{
  "n_layer": 13,
  "n_experts": 64,
  "experts_per_token": 3,
  "d_shared_expert": 64,
  "routed_scale": 1.5,
  "balance_bias": false,
  "router_noise": 0.3,
  "lr": 0.014,
  "train_tokens": 274500000
}
Below are experts of layer 8 (counted from 0) of a mixture-of-experts language model. Rows are named router (the router's row for the expert), down (a neuron's output weights, with its number) and show model dimensions 0-191. Each number is 200 + 40 x the weight over its row's rms, rounded and kept within 0 to 999.
After each expert's rows: "raises" lists some tokens whose logits its average output raises strongly, later layers aside. This comes from a sample of Wikipedia text that the model never trained on.

# expert 29
router,233,220,177,228,216,211,204,247,221,158,249,214,215,216,203,143,171,250,237,190,139,239,197,225,153,252,259,156,210,143,185,251,220,180,170,159,193,196,254,220,232,144,248,162,218,196,240,149,230,185,228,203,184,252,133,179,236,211,148,131,195,184,206,191,262,143,186,216,180,130,248,207,201,198,196,152,167,158,206,249,234,192,254,267,231,189,192,133,232,196,203,177,220,190,220,222,146,193,235,211,154,258,223,144,337,194,175,188,186,270,213,203,135,169,157,279,206,255,227,198,225,114,211,241,199,225,278,234,204,260,287,231,189,181,259,137,192,239,154,227,202,157,229,260,190,149,289,248,245,217,170,175,210,222,179,183,135,290,205,162,200,181,229,212,212,284,195,186,131,184,224,188,273,179,131,171,171,155,205,201,134,152,210,179,165,210,157,287,171,261,179,203
down0,255,211,217,213,207,181,193,184,178,217,154,179,123,248,289,204,258,218,236,177,164,203,156,204,222,223,227,161,214,206,195,155,275,221,303,249,96,206,240,129,282,217,227,158,224,207,189,252,226,262,270,235,229,270,160,186,224,244,159,215,179,227,247,183,202,256,228,167,137,178,164,162,247,104,137,136,259,224,224,209,127,238,204,176,160,238,185,181,213,139,213,183,181,205,170,186,163,162,115,244,257,140,181,172,173,200,198,240,192,209,132,173,176,148,222,137,210,211,194,218,139,203,220,140,203,180,160,197,148,221,230,205,221,241,202,204,268,253,226,214,160,226,190,186,157,216,144,226,263,133,225,203,168,190,147,235,293,237,217,240,234,227,145,215,175,235,140,204,233,231,201,235,165,233,192,241,189,131,186,157,183,182,185,157,151,204,170,144,184,214,116,141
down1,200,212,199,199,224,192,203,192,220,182,148,263,250,222,195,229,258,177,207,227,257,232,183,210,240,158,308,263,244,219,254,233,157,194,253,260,261,147,179,216,200,165,220,247,185,189,199,268,189,166,196,237,213,119,159,197,157,122,163,198,169,223,190,185,246,193,211,227,195,236,243,216,271,296,224,232,231,201,216,146,157,214,198,187,96,143,226,211,153,241,226,201,165,166,225,187,192,200,168,191,178,233,234,222,247,148,218,103,196,227,229,228,223,202,247,222,217,215,201,226,205,138,193,248,166,147,166,148,185,257,142,159,218,178,134,224,237,247,194,190,278,243,257,156,179,241,74,219,181,196,144,225,202,124,209,227,238,262,221,205,190,241,209,288,128,190,232,269,256,171,189,210,196,232,191,210,167,206,120,211,160,150,238,189,193,234,271,202,287,143,216,218
down2,194,199,188,215,113,281,175,214,199,208,206,239,254,181,185,228,177,142,215,153,173,182,68,228,185,187,214,152,242,183,201,209,202,161,170,216,183,244,232,136,199,220,129,182,201,237,176,202,244,231,190,264,220,243,217,157,127,222,165,289,229,178,148,194,159,153,161,265,247,174,178,220,205,223,201,188,205,294,206,194,190,186,182,262,172,206,245,245,218,148,180,194,163,204,156,223,158,188,182,171,220,235,208,191,245,184,280,168,214,216,222,125,141,209,215,176,146,161,225,203,235,166,185,237,288,211,274,292,200,254,210,189,271,161,173,213,225,220,274,194,269,187,175,182,210,244,189,225,137,223,150,251,208,178,156,156,141,198,194,155,171,233,130,212,199,208,235,153,155,162,213,187,293,211,202,250,227,277,125,299,140,231,217,197,171,126,227,231,133,217,220,195
down3,186,209,206,227,257,168,172,127,194,276,131,155,168,188,203,184,134,222,249,194,206,211,217,216,200,224,180,199,225,188,244,219,182,217,251,179,179,218,295,214,147,181,183,202,187,196,216,200,190,140,273,250,245,249,220,207,233,213,179,240,227,172,120,150,246,185,229,192,267,179,138,234,193,188,156,197,191,261,148,167,155,111,161,261,206,203,177,180,202,210,162,214,186,196,159,196,67,228,177,217,222,197,207,165,151,250,97,201,255,148,255,196,129,233,203,258,184,144,148,250,244,213,252,180,207,218,220,131,167,183,305,189,160,241,220,123,204,240,174,221,216,224,217,160,327,189,212,165,270,169,229,168,286,194,136,190,189,250,182,170,187,186,224,178,234,199,201,257,234,155,273,170,180,262,146,214,218,151,251,241,193,214,179,209,206,178,160,161,176,231,168,217
down4,241,142,156,145,174,235,230,271,234,183,241,195,230,163,174,173,246,243,241,208,232,260,210,169,204,249,235,261,226,175,171,228,206,253,169,221,193,176,191,181,188,232,209,236,239,223,240,163,185,216,149,143,137,188,239,196,275,180,193,160,272,192,151,226,191,150,173,255,198,179,234,203,165,264,156,161,193,203,184,222,224,175,135,308,158,187,173,238,195,183,234,192,136,124,180,139,138,168,281,156,142,144,152,230,179,196,142,250,211,232,215,178,196,251,128,178,262,147,182,173,202,158,106,206,210,159,230,197,175,223,166,191,186,220,187,232,225,217,173,238,199,186,173,247,176,164,204,178,241,206,169,246,272,170,244,209,140,172,289,185,200,214,192,175,205,227,297,153,162,141,94,148,229,105,200,187,159,206,222,161,232,148,187,192,171,237,153,230,162,194,180,99
raises: "th,", " years", ".1", "0,000", " times", " days"

# expert 32
router,220,236,161,214,270,118,174,172,187,192,159,219,154,166,234,247,121,185,245,188,160,259,226,183,204,175,176,189,216,256,112,225,257,223,253,209,292,162,197,234,196,202,221,224,145,232,228,148,194,167,155,209,218,150,172,171,128,218,173,193,206,203,218,167,201,189,175,209,246,180,243,194,164,169,183,170,125,203,148,200,131,174,257,170,200,270,125,216,247,220,161,213,225,191,159,173,185,171,172,172,276,221,210,137,253,182,215,175,239,163,113,186,223,182,168,199,216,233,233,153,200,202,215,196,288,208,158,279,183,206,246,249,108,195,128,170,186,203,182,192,294,247,237,203,194,168,217,246,208,147,133,195,168,179,216,182,123,238,163,117,214,124,237,168,268,249,199,171,232,141,235,253,192,238,240,201,254,206,185,176,237,173,230,317,206,189,130,198,204,171,205,152
down0,188,209,219,193,187,134,184,194,193,173,132,212,119,248,241,142,191,156,135,215,209,229,156,171,126,266,210,155,299,151,175,139,204,214,208,209,224,260,183,272,267,282,233,223,298,259,239,253,226,200,171,209,179,228,207,122,211,216,121,177,132,186,192,274,185,170,205,156,257,236,189,227,181,210,195,165,196,194,116,196,190,242,159,174,192,166,188,222,238,152,188,235,225,188,154,211,238,208,194,222,258,190,235,217,259,192,192,185,287,258,218,151,207,244,245,225,140,161,239,227,237,187,209,187,302,150,245,178,244,235,240,191,181,259,183,170,178,222,232,195,159,184,105,209,150,204,167,195,166,252,166,179,161,210,247,166,183,196,253,175,154,213,143,175,221,181,189,200,127,184,133,153,228,164,242,164,190,187,185,231,265,221,258,224,203,149,194,138,203,126,226,144
down1,261,232,152,252,164,195,172,210,259,159,207,133,252,170,181,182,165,144,193,217,221,170,182,156,141,219,208,130,224,227,181,212,151,301,224,186,200,188,161,124,145,217,239,157,210,226,154,198,261,127,194,221,292,181,157,191,220,229,247,224,94,185,225,240,219,200,176,245,152,238,131,198,217,125,178,175,206,220,96,214,233,192,191,181,244,184,186,178,207,200,228,155,150,205,210,224,97,224,158,191,264,151,205,220,177,164,194,223,167,215,154,173,170,208,186,223,247,228,114,200,219,213,244,146,166,190,175,168,206,183,264,123,190,173,242,236,231,236,224,140,173,216,251,157,241,186,216,156,190,156,160,226,223,192,225,211,171,158,174,192,198,297,213,158,193,207,156,304,129,187,234,276,176,179,187,247,167,206,134,185,238,224,200,240,267,177,147,130,214,214,261,240
down2,241,198,174,209,172,152,240,182,197,159,230,243,158,275,162,242,186,241,235,137,245,206,249,188,262,213,208,274,225,210,247,191,195,154,223,281,172,243,164,226,171,201,171,270,108,220,222,147,227,225,256,212,202,184,185,281,195,219,251,197,264,101,224,211,235,235,163,185,218,217,205,182,188,211,206,163,186,169,189,270,158,179,263,182,192,201,202,246,139,230,273,204,222,171,143,187,255,151,245,113,215,231,203,208,132,209,211,204,202,153,221,215,243,175,163,232,195,121,91,167,220,181,199,191,274,262,203,138,165,174,135,222,125,193,206,267,189,236,189,187,115,166,173,177,197,210,210,198,278,198,168,200,244,228,208,275,192,208,184,209,190,190,218,116,240,188,280,190,229,122,205,157,203,257,264,190,208,188,176,246,192,215,277,154,197,200,132,180,270,248,223,193
down3,156,176,182,207,136,187,182,149,183,162,147,232,186,221,238,233,231,154,151,262,270,231,182,165,194,142,237,193,263,139,243,144,195,149,246,248,252,275,196,206,209,177,176,213,195,236,197,190,204,222,164,232,146,157,254,218,243,298,183,238,228,276,180,175,199,286,249,239,182,172,228,230,203,231,202,154,208,165,217,174,142,248,179,226,130,173,226,232,203,138,236,258,219,254,176,159,172,178,268,265,213,173,239,193,242,215,251,228,181,207,211,229,157,225,111,152,285,266,258,216,212,159,187,189,245,220,199,208,208,220,165,169,214,252,167,121,267,244,234,185,293,234,245,202,234,249,210,212,204,140,185,213,160,192,170,209,247,240,193,222,179,92,133,176,195,203,189,215,173,140,182,239,249,186,243,295,201,118,168,195,203,165,186,225,207,266,210,202,150,197,194,140
down4,169,173,178,212,173,193,202,196,203,193,223,204,158,232,283,237,261,134,241,172,229,173,194,183,223,256,224,144,222,235,247,270,242,204,194,198,199,157,139,184,214,233,220,140,178,232,190,218,258,244,213,232,175,224,225,270,123,164,260,130,194,240,196,184,177,220,183,212,185,194,183,205,177,225,167,156,175,227,254,234,199,166,143,172,233,272,173,222,173,187,236,126,230,170,176,222,202,257,196,249,211,168,268,184,168,250,275,197,200,343,239,298,236,150,234,120,208,202,145,324,174,251,176,135,193,273,222,219,149,195,220,227,162,200,213,210,256,171,159,181,154,208,225,243,196,193,202,212,242,288,207,242,263,198,175,224,174,172,236,127,185,233,215,291,185,163,163,162,174,196,233,163,176,201,185,110,213,209,176,187,254,199,164,252,288,212,171,197,167,194,220,159
raises: "in", "ian", "as", "ol", "op", "ians"

# expert 62
router,204,208,206,181,230,210,126,216,189,238,194,219,194,181,220,233,242,242,233,228,185,257,210,186,212,144,223,143,150,218,151,218,194,208,148,197,228,164,238,200,244,186,316,251,181,235,211,146,173,180,171,262,173,179,257,167,179,189,154,219,269,194,183,149,168,213,205,218,257,203,184,181,196,228,145,224,174,123,137,192,152,139,245,300,198,187,106,155,194,240,120,158,185,196,192,120,154,248,188,178,207,177,138,183,219,123,207,179,242,200,200,171,221,191,113,184,194,220,213,157,311,176,210,279,246,228,161,217,185,197,274,204,245,180,95,183,195,235,250,222,309,196,241,211,230,125,244,184,148,218,184,210,161,219,192,202,205,214,242,217,208,92,185,160,156,206,205,152,142,219,233,275,159,192,204,250,173,153,201,227,210,203,250,239,185,160,196,175,244,136,187,218
down0,168,138,173,121,270,197,238,208,113,144,235,221,255,161,196,209,246,132,223,183,191,235,198,231,216,145,229,217,157,185,224,226,245,165,144,247,145,158,224,193,222,216,234,128,183,173,105,163,198,228,155,166,197,226,222,181,232,213,161,190,218,176,156,175,224,227,239,178,161,227,99,207,176,181,118,104,247,327,259,168,302,155,201,177,224,203,141,204,234,161,164,285,152,167,199,236,205,144,225,255,244,181,165,189,212,177,180,193,204,173,234,183,230,143,270,263,138,207,198,241,172,157,189,178,216,193,237,196,241,221,195,219,197,205,244,164,176,263,194,279,215,238,271,228,229,175,199,194,159,184,194,188,213,154,240,228,232,197,249,184,267,210,156,161,206,174,147,164,202,147,180,186,279,223,207,247,220,212,228,198,239,179,159,229,152,228,205,243,198,292,197,264
down1,247,225,185,199,238,223,236,215,141,193,171,193,237,191,217,220,236,194,200,158,198,226,203,203,177,223,258,160,182,178,199,276,248,214,197,212,263,159,254,215,173,194,230,180,170,239,163,258,114,338,117,226,179,192,267,204,113,194,198,230,217,272,137,173,217,144,144,222,184,242,171,235,163,195,240,148,216,199,183,205,207,321,192,223,105,157,193,160,79,145,259,212,253,228,239,182,184,231,188,183,173,224,182,173,167,205,217,163,188,214,165,196,159,130,241,231,182,243,151,243,164,248,210,199,267,206,231,161,180,139,205,266,219,204,201,283,141,157,215,216,292,170,248,176,192,207,122,197,210,213,231,257,167,202,182,211,209,258,188,214,258,146,241,218,231,213,217,187,178,197,186,212,259,224,245,160,251,234,243,184,253,181,302,227,213,211,173,222,240,191,205,226
down2,253,197,190,210,203,182,220,168,141,148,263,205,271,202,242,285,117,227,207,272,205,174,241,178,253,189,236,236,130,172,136,256,201,204,204,209,177,214,256,171,155,165,162,140,196,127,208,188,193,263,233,174,196,112,181,239,221,143,206,265,185,273,237,253,226,238,164,189,92,121,209,160,248,325,201,218,223,265,150,197,197,232,203,190,232,207,195,173,181,192,207,200,218,237,240,184,195,217,169,294,180,253,197,199,177,262,188,145,182,240,195,180,242,113,242,203,200,210,221,180,186,200,184,170,200,175,122,188,208,233,164,170,153,182,233,212,230,259,252,202,128,167,253,244,214,190,198,237,170,225,147,204,232,252,158,157,186,234,230,174,190,224,189,192,220,256,184,228,193,196,191,237,160,238,160,199,245,261,161,221,290,234,154,302,185,203,238,208,246,180,226,274
down3,160,192,198,227,229,219,262,171,161,158,109,250,162,213,226,201,195,229,217,204,179,229,196,173,183,159,184,205,185,240,197,165,248,215,163,251,234,148,197,229,134,153,212,265,217,227,133,208,202,146,262,188,141,153,168,137,214,178,175,240,257,254,188,157,205,180,186,276,167,221,200,189,218,188,181,145,198,256,118,199,292,143,213,223,203,182,230,180,168,195,192,261,162,239,270,168,244,152,238,176,206,246,207,217,181,209,190,113,136,168,187,224,247,241,171,175,248,190,220,182,204,175,195,238,198,215,122,310,196,125,238,247,219,174,206,210,251,147,229,160,105,114,146,133,215,250,196,172,276,119,182,255,200,259,237,226,228,176,204,228,176,214,164,137,150,171,197,205,238,184,211,225,122,240,181,217,198,180,118,208,256,257,200,202,121,226,235,245,238,214,165,227
down4,203,279,154,197,186,253,172,180,205,268,204,218,204,192,168,150,203,293,150,163,248,252,258,183,225,199,180,182,197,181,167,160,159,227,267,256,212,145,174,219,225,189,140,163,157,229,161,251,187,222,206,203,181,167,151,282,175,186,226,125,143,194,198,178,197,188,161,192,173,189,185,175,137,202,127,167,247,215,253,204,117,270,179,142,144,174,179,281,238,174,212,182,226,216,220,208,302,162,182,197,191,208,261,230,220,218,143,202,229,192,194,219,306,162,201,220,166,171,245,154,160,208,121,106,205,191,173,213,224,232,242,179,186,147,141,238,239,203,205,221,268,140,127,246,213,212,155,265,163,171,140,185,155,252,173,253,215,260,212,194,232,126,170,213,238,217,238,194,201,208,229,157,250,202,247,174,126,269,121,202,174,136,217,169,210,240,237,174,190,223,234,243
raises: "orth", "ih", "aj", "aro", "so", "ama"

# expert 1
router,206,166,217,223,226,139,203,237,210,189,205,216,143,269,238,204,188,265,208,228,168,255,255,185,138,181,214,176,192,230,214,240,218,169,233,146,193,211,182,189,249,186,218,266,207,246,214,172,236,152,154,295,234,263,172,184,165,156,203,194,194,253,276,182,279,148,231,240,226,164,228,255,267,241,197,191,180,224,223,187,193,208,169,217,188,210,159,217,115,201,185,143,226,228,254,243,214,134,242,231,183,200,263,200,218,184,240,199,219,278,168,196,213,172,203,195,220,222,243,195,280,226,161,218,264,288,139,324,133,265,195,240,183,102,222,163,153,191,212,186,226,248,268,199,133,159,155,183,206,167,137,161,228,190,234,180,146,202,190,190,202,149,183,245,167,255,188,172,192,152,248,194,185,273,159,166,157,180,132,206,172,133,266,202,145,147,115,247,228,189,183,200
down0,191,151,252,183,246,116,146,190,211,185,185,166,138,149,214,164,219,180,254,225,234,224,224,203,207,191,202,207,157,263,256,120,176,170,205,202,233,214,160,109,203,214,172,214,227,168,160,285,196,125,200,162,248,183,219,253,114,241,128,206,198,196,87,94,224,201,163,195,153,237,220,158,140,241,200,182,193,237,170,215,258,157,139,175,117,211,218,247,180,161,176,158,143,229,210,154,154,220,216,185,205,197,156,231,177,194,239,153,213,212,192,247,181,180,213,270,171,236,243,173,242,206,213,200,189,130,159,244,237,148,233,198,245,187,157,176,213,256,192,251,220,232,283,214,210,166,189,251,237,239,173,231,168,181,120,218,202,173,164,262,177,122,256,180,195,218,221,111,169,185,207,226,184,213,233,166,187,149,162,138,261,216,229,200,317,227,235,221,248,188,221,232
down1,292,196,200,170,166,267,233,241,204,213,216,219,253,257,246,211,130,216,159,121,183,180,207,183,193,207,218,201,199,197,259,206,205,226,215,182,188,182,246,265,141,187,167,199,191,181,208,172,191,241,233,143,257,257,164,115,172,237,292,183,152,225,191,190,210,203,214,172,290,146,219,151,150,210,140,182,166,180,202,227,162,129,203,199,168,193,217,171,153,199,193,111,194,243,229,151,220,162,233,168,245,216,227,168,94,251,177,205,186,184,247,231,234,200,165,224,158,136,136,181,147,173,143,213,198,161,222,229,246,134,169,185,196,199,219,235,243,218,263,217,107,151,201,243,175,317,233,235,120,180,290,122,270,254,205,244,162,154,189,242,224,267,198,281,208,197,211,203,277,162,184,204,158,167,185,205,253,240,250,213,191,183,201,176,175,237,227,197,191,173,168,180
down2,193,261,242,172,170,199,185,267,185,191,236,176,187,191,235,180,195,188,226,204,209,208,209,180,208,185,154,188,265,190,174,201,175,228,232,134,97,169,179,251,228,213,149,218,236,199,213,271,354,152,253,120,173,204,154,219,249,201,220,107,184,219,200,271,177,244,164,191,255,276,194,166,229,222,127,190,182,215,129,132,162,285,193,157,173,182,172,209,244,237,175,219,230,203,145,229,143,180,193,235,203,211,236,176,209,227,270,241,223,217,218,161,196,216,203,267,152,225,226,255,205,144,221,225,205,301,204,213,206,119,149,245,269,157,191,221,206,236,201,256,148,168,69,187,211,259,203,171,209,115,172,200,154,131,158,225,219,272,203,198,206,218,163,193,191,155,158,202,183,237,196,202,236,191,200,188,212,268,197,219,190,204,165,144,191,162,184,154,188,240,263,196
down3,156,274,167,179,213,240,170,238,271,189,93,159,229,197,205,193,208,145,147,156,171,178,155,240,195,220,192,225,211,206,165,241,181,249,220,181,193,191,159,283,197,208,186,214,211,220,173,142,190,179,295,145,201,204,245,203,206,246,205,226,213,179,198,170,176,208,176,248,246,203,195,265,232,184,256,226,211,211,226,117,217,182,243,161,203,150,208,199,168,223,273,131,193,234,148,193,269,223,219,276,216,222,203,211,134,194,172,195,188,211,216,166,273,276,246,290,192,247,114,202,172,202,215,267,216,121,228,145,215,119,192,194,183,193,210,234,168,189,201,187,132,136,193,207,238,204,100,226,133,172,184,204,218,211,240,166,250,246,261,173,223,233,272,156,150,224,289,234,116,248,182,194,219,272,185,149,238,281,187,184,204,163,158,165,191,211,225,218,161,203,162,279
down4,148,231,221,210,180,153,197,214,158,166,210,277,226,213,156,205,191,112,193,170,278,135,141,223,254,129,184,259,256,217,276,213,194,151,212,166,206,148,191,166,207,222,184,241,172,227,190,250,262,149,177,164,214,199,181,173,224,252,215,194,221,200,172,242,204,241,226,215,174,137,148,163,268,256,241,229,158,222,163,262,235,178,249,177,214,212,199,284,245,237,190,221,220,208,167,238,204,115,286,207,117,201,170,196,165,204,204,159,108,105,202,209,184,200,170,190,247,248,254,204,169,182,170,231,282,167,163,214,226,248,124,122,208,191,130,278,197,268,208,218,136,238,199,228,235,190,136,204,151,153,209,126,221,210,214,140,225,247,232,303,169,132,209,173,214,207,153,206,192,174,213,217,212,246,210,263,236,241,199,159,191,236,203,190,237,186,233,226,154,246,200,200
raises: " their", "ild", " a"

# expert 39
router,221,188,201,204,244,132,155,196,164,135,137,289,170,179,238,260,191,237,221,262,174,210,262,171,141,130,155,117,132,199,114,220,242,198,121,232,225,199,249,234,267,236,260,210,245,206,149,199,150,157,170,171,221,211,265,202,187,196,134,193,178,166,153,169,178,135,127,213,218,173,226,169,191,191,161,234,164,161,228,192,215,173,185,199,191,209,131,152,207,181,219,183,188,261,203,140,161,266,232,158,204,202,146,186,278,212,237,231,225,299,143,179,263,125,177,204,210,173,237,246,282,212,177,227,233,170,148,224,203,180,239,166,195,186,222,150,186,252,173,217,280,198,227,215,197,174,205,212,228,225,206,166,117,247,200,253,228,220,193,279,130,151,243,172,230,240,155,158,176,190,262,259,251,216,229,198,168,219,151,235,190,194,246,257,207,212,191,182,276,163,192,206
down0,274,180,156,224,250,207,198,207,207,266,234,236,198,257,255,229,185,124,140,165,217,209,169,181,197,247,191,219,177,192,223,229,237,228,235,182,245,149,225,190,182,209,190,220,153,300,229,184,200,218,173,213,211,144,233,201,211,250,178,147,269,195,215,160,189,96,191,198,103,288,178,138,233,173,206,214,303,193,267,170,190,173,205,208,162,275,218,228,245,247,208,240,199,220,184,215,235,183,231,187,132,242,182,188,211,168,163,182,167,224,186,207,127,261,209,147,163,158,214,227,173,117,139,172,243,219,219,177,167,258,147,174,122,203,197,230,144,150,211,204,253,218,171,189,188,133,246,145,206,202,114,166,188,184,161,168,162,215,180,210,169,210,196,213,158,212,146,123,221,156,207,185,152,289,222,191,225,173,183,343,107,162,238,216,182,199,242,206,236,200,177,176
down1,145,170,113,175,182,189,226,239,167,266,163,203,188,189,260,206,250,209,262,187,138,192,201,237,218,226,220,195,225,247,258,164,159,220,230,186,230,247,218,216,224,181,186,209,213,200,237,207,263,207,222,165,244,174,217,191,167,178,230,178,266,186,212,180,181,203,146,224,160,158,244,190,150,174,240,132,260,148,206,168,218,193,194,195,192,241,216,169,214,116,148,282,244,147,172,123,128,251,169,154,247,179,232,226,199,224,239,176,215,273,258,203,189,199,143,285,270,256,210,205,196,152,240,143,207,212,153,191,213,176,97,272,230,220,240,153,215,146,210,145,308,184,186,202,204,207,130,199,168,197,235,192,188,147,126,228,198,152,294,248,180,113,267,255,198,230,110,162,157,217,164,214,179,250,182,226,209,255,190,192,219,175,246,173,234,209,275,201,197,178,152,233
down2,243,156,192,192,187,221,233,142,251,170,188,162,183,130,133,208,149,179,209,255,197,175,188,209,197,258,311,191,225,170,178,239,240,214,197,188,135,253,218,269,245,263,170,176,223,176,215,202,241,124,227,194,197,138,285,174,171,185,161,178,258,145,229,185,146,239,197,282,237,237,298,121,130,246,190,161,230,217,202,119,185,279,129,160,213,269,162,177,184,222,224,234,188,214,171,247,199,220,202,140,260,206,241,171,152,228,227,182,226,213,204,192,260,172,215,138,221,141,199,173,192,266,241,235,246,149,206,194,196,136,233,203,232,217,193,193,206,122,210,223,172,148,146,221,170,145,166,166,284,198,239,200,282,187,169,195,205,197,186,248,271,220,216,301,162,186,221,277,216,161,175,197,186,259,175,186,190,181,188,238,174,156,197,269,198,218,215,245,243,177,220,174
down3,208,181,232,222,243,180,131,226,167,158,201,144,214,197,165,192,101,204,176,118,227,139,148,157,233,208,211,229,241,127,182,179,140,177,153,110,237,191,202,176,223,132,197,134,174,187,158,181,207,202,191,199,158,280,152,192,152,196,238,271,208,237,186,216,264,181,187,206,161,241,209,258,210,262,202,224,240,149,126,215,161,222,177,209,215,165,206,171,144,195,197,178,241,153,284,290,268,225,233,235,194,193,212,230,112,214,162,167,200,187,196,179,204,277,160,182,253,130,191,321,272,193,116,200,190,181,193,144,160,243,198,198,228,204,214,262,220,183,177,249,261,155,212,189,187,175,215,224,166,225,208,181,240,198,203,237,157,127,152,213,152,170,207,181,176,139,209,134,157,181,219,206,141,234,192,302,230,175,196,259,219,201,220,209,132,228,269,219,218,198,259,190
down4,176,286,170,185,170,160,223,174,193,216,165,252,157,167,195,248,210,218,173,178,171,207,197,169,215,254,190,100,121,245,183,150,129,190,168,151,281,191,184,221,128,187,176,245,210,214,201,271,250,182,165,233,202,198,211,173,231,264,145,123,177,167,101,176,193,210,190,194,184,214,201,162,158,208,168,241,181,192,210,213,192,228,258,204,161,150,262,167,250,150,164,189,166,221,193,238,198,186,260,169,217,203,170,225,137,140,165,187,190,153,227,149,196,245,222,183,208,168,184,231,183,211,214,239,200,192,147,210,181,168,178,220,182,231,245,228,250,279,306,166,240,188,215,187,250,177,225,158,206,258,187,243,175,272,119,103,316,177,237,178,219,135,224,151,176,222,188,174,124,194,203,232,228,165,183,207,243,245,169,225,223,196,265,190,241,169,184,63,219,224,225,134
raises: "om", "o", "as", "oy", "os", "an"

# expert 0
router,209,233,210,273,214,213,146,264,207,202,224,271,238,182,238,234,186,219,211,157,105,236,227,187,226,149,168,129,221,175,228,194,178,213,144,151,178,180,243,212,247,166,254,229,202,195,229,196,231,155,223,183,231,248,114,119,207,222,186,161,202,285,199,219,259,186,208,236,220,101,213,174,166,197,226,169,204,261,286,189,214,235,237,274,177,247,222,168,233,148,166,122,151,147,249,210,211,194,188,194,179,247,212,205,241,167,282,119,245,237,217,291,162,144,225,204,238,140,226,216,200,175,255,241,213,274,256,195,226,235,206,206,155,150,184,199,176,238,199,227,216,259,252,248,207,141,238,249,193,214,185,163,181,157,206,133,149,249,185,183,188,125,228,211,183,236,198,133,248,200,217,171,272,232,241,201,142,240,168,238,207,213,223,254,139,151,140,279,181,217,186,183
down0,189,166,211,177,253,156,226,178,265,162,211,238,221,237,127,181,214,200,237,204,237,239,211,224,167,208,287,253,169,239,154,205,216,265,140,221,204,194,195,174,137,126,189,207,116,171,120,208,260,183,137,231,168,198,208,158,174,173,258,159,235,191,215,156,185,299,225,195,220,192,262,295,132,197,191,227,243,202,119,202,112,211,166,145,205,237,201,203,196,239,146,169,164,234,206,179,248,238,195,193,169,133,248,145,202,119,149,234,149,163,217,203,166,232,157,133,195,167,253,259,251,224,159,168,270,153,224,121,158,176,230,220,214,180,241,177,198,164,300,241,269,231,182,209,209,192,184,240,174,204,168,217,255,236,205,177,188,161,230,90,171,208,268,189,167,218,187,268,138,214,195,232,171,234,233,202,197,145,175,195,158,163,227,247,194,170,180,239,169,196,162,184
down1,181,216,255,217,85,256,175,195,301,197,122,229,156,238,208,201,147,214,193,282,179,193,213,207,317,229,222,195,212,183,271,294,131,159,236,175,255,181,192,274,207,160,178,215,172,197,225,257,259,189,167,263,164,259,126,150,247,228,193,158,214,198,162,240,229,188,165,120,236,156,226,165,245,209,245,190,225,166,260,184,283,277,261,209,153,229,227,221,188,202,198,246,205,241,214,151,170,245,128,241,228,243,195,165,159,212,180,209,215,153,201,194,172,191,240,194,191,192,210,186,238,213,245,234,180,234,219,148,130,224,237,152,173,235,177,262,279,170,143,130,153,248,149,158,219,193,195,189,258,191,163,179,213,173,190,154,180,197,140,219,207,226,207,227,171,240,189,161,219,211,218,237,263,227,205,108,167,231,197,255,153,183,195,182,254,169,194,193,192,144,206,160
down2,175,207,174,211,184,145,188,177,146,176,174,205,197,162,153,193,256,162,195,183,180,234,91,210,192,285,118,222,208,251,145,159,238,209,221,222,199,118,169,200,232,212,142,208,194,116,152,166,207,112,184,223,148,185,229,132,149,268,167,175,86,246,184,200,180,178,262,192,217,138,234,162,229,192,208,264,143,273,139,215,241,196,156,163,185,192,216,143,156,244,198,189,169,143,214,240,235,141,273,153,149,150,140,199,232,196,174,203,221,140,205,206,170,143,225,204,123,220,258,144,214,173,176,279,129,182,254,171,179,243,159,200,204,259,183,182,231,113,201,192,158,196,209,216,189,221,214,177,219,161,226,162,245,136,194,220,262,181,154,136,216,206,175,257,200,136,222,212,260,195,183,193,244,180,232,198,149,194,258,205,111,188,249,209,197,222,193,142,219,195,214,201
down3,257,190,259,199,279,207,207,193,179,116,233,130,88,265,184,152,220,202,171,188,270,195,257,139,221,217,206,244,149,222,129,204,188,160,214,241,233,175,172,135,212,203,178,171,137,220,179,178,205,215,227,256,231,231,259,222,181,187,234,205,177,172,216,183,190,163,173,214,258,224,191,252,149,190,204,152,156,166,115,189,146,171,116,227,162,161,169,212,162,169,166,194,138,217,236,178,194,251,257,224,163,189,176,154,239,217,196,229,276,161,136,176,247,262,209,177,196,253,159,113,238,210,178,235,254,166,210,149,208,177,212,265,151,223,210,187,285,162,191,171,225,220,129,247,165,234,249,191,233,247,246,249,186,210,213,217,249,164,169,171,195,259,219,285,140,157,187,186,130,234,260,279,188,191,188,189,215,217,250,194,283,150,201,238,181,252,185,169,252,181,245,167
down4,180,223,203,239,156,172,130,137,157,278,223,251,172,193,147,166,208,159,230,216,195,289,197,248,199,267,217,207,230,179,178,226,234,234,194,211,175,231,166,221,194,237,176,167,166,244,235,214,170,170,237,269,212,214,165,196,198,196,252,210,200,171,288,227,245,205,293,261,255,213,147,123,212,240,216,190,168,129,155,197,130,212,228,221,193,168,117,184,170,180,121,201,235,159,136,252,204,186,251,274,179,200,213,254,244,176,132,230,174,244,219,276,243,156,221,186,137,164,255,182,176,220,195,180,157,194,175,252,120,235,272,249,220,167,189,199,164,204,176,235,178,223,156,157,108,217,119,222,144,157,193,181,226,197,178,132,210,150,205,210,148,251,180,220,171,209,134,125,148,223,247,241,158,147,268,211,214,184,253,158,250,188,138,221,176,167,243,185,240,188,178,193
raises: "000", "4.", "4,", "°N", "00", ".1"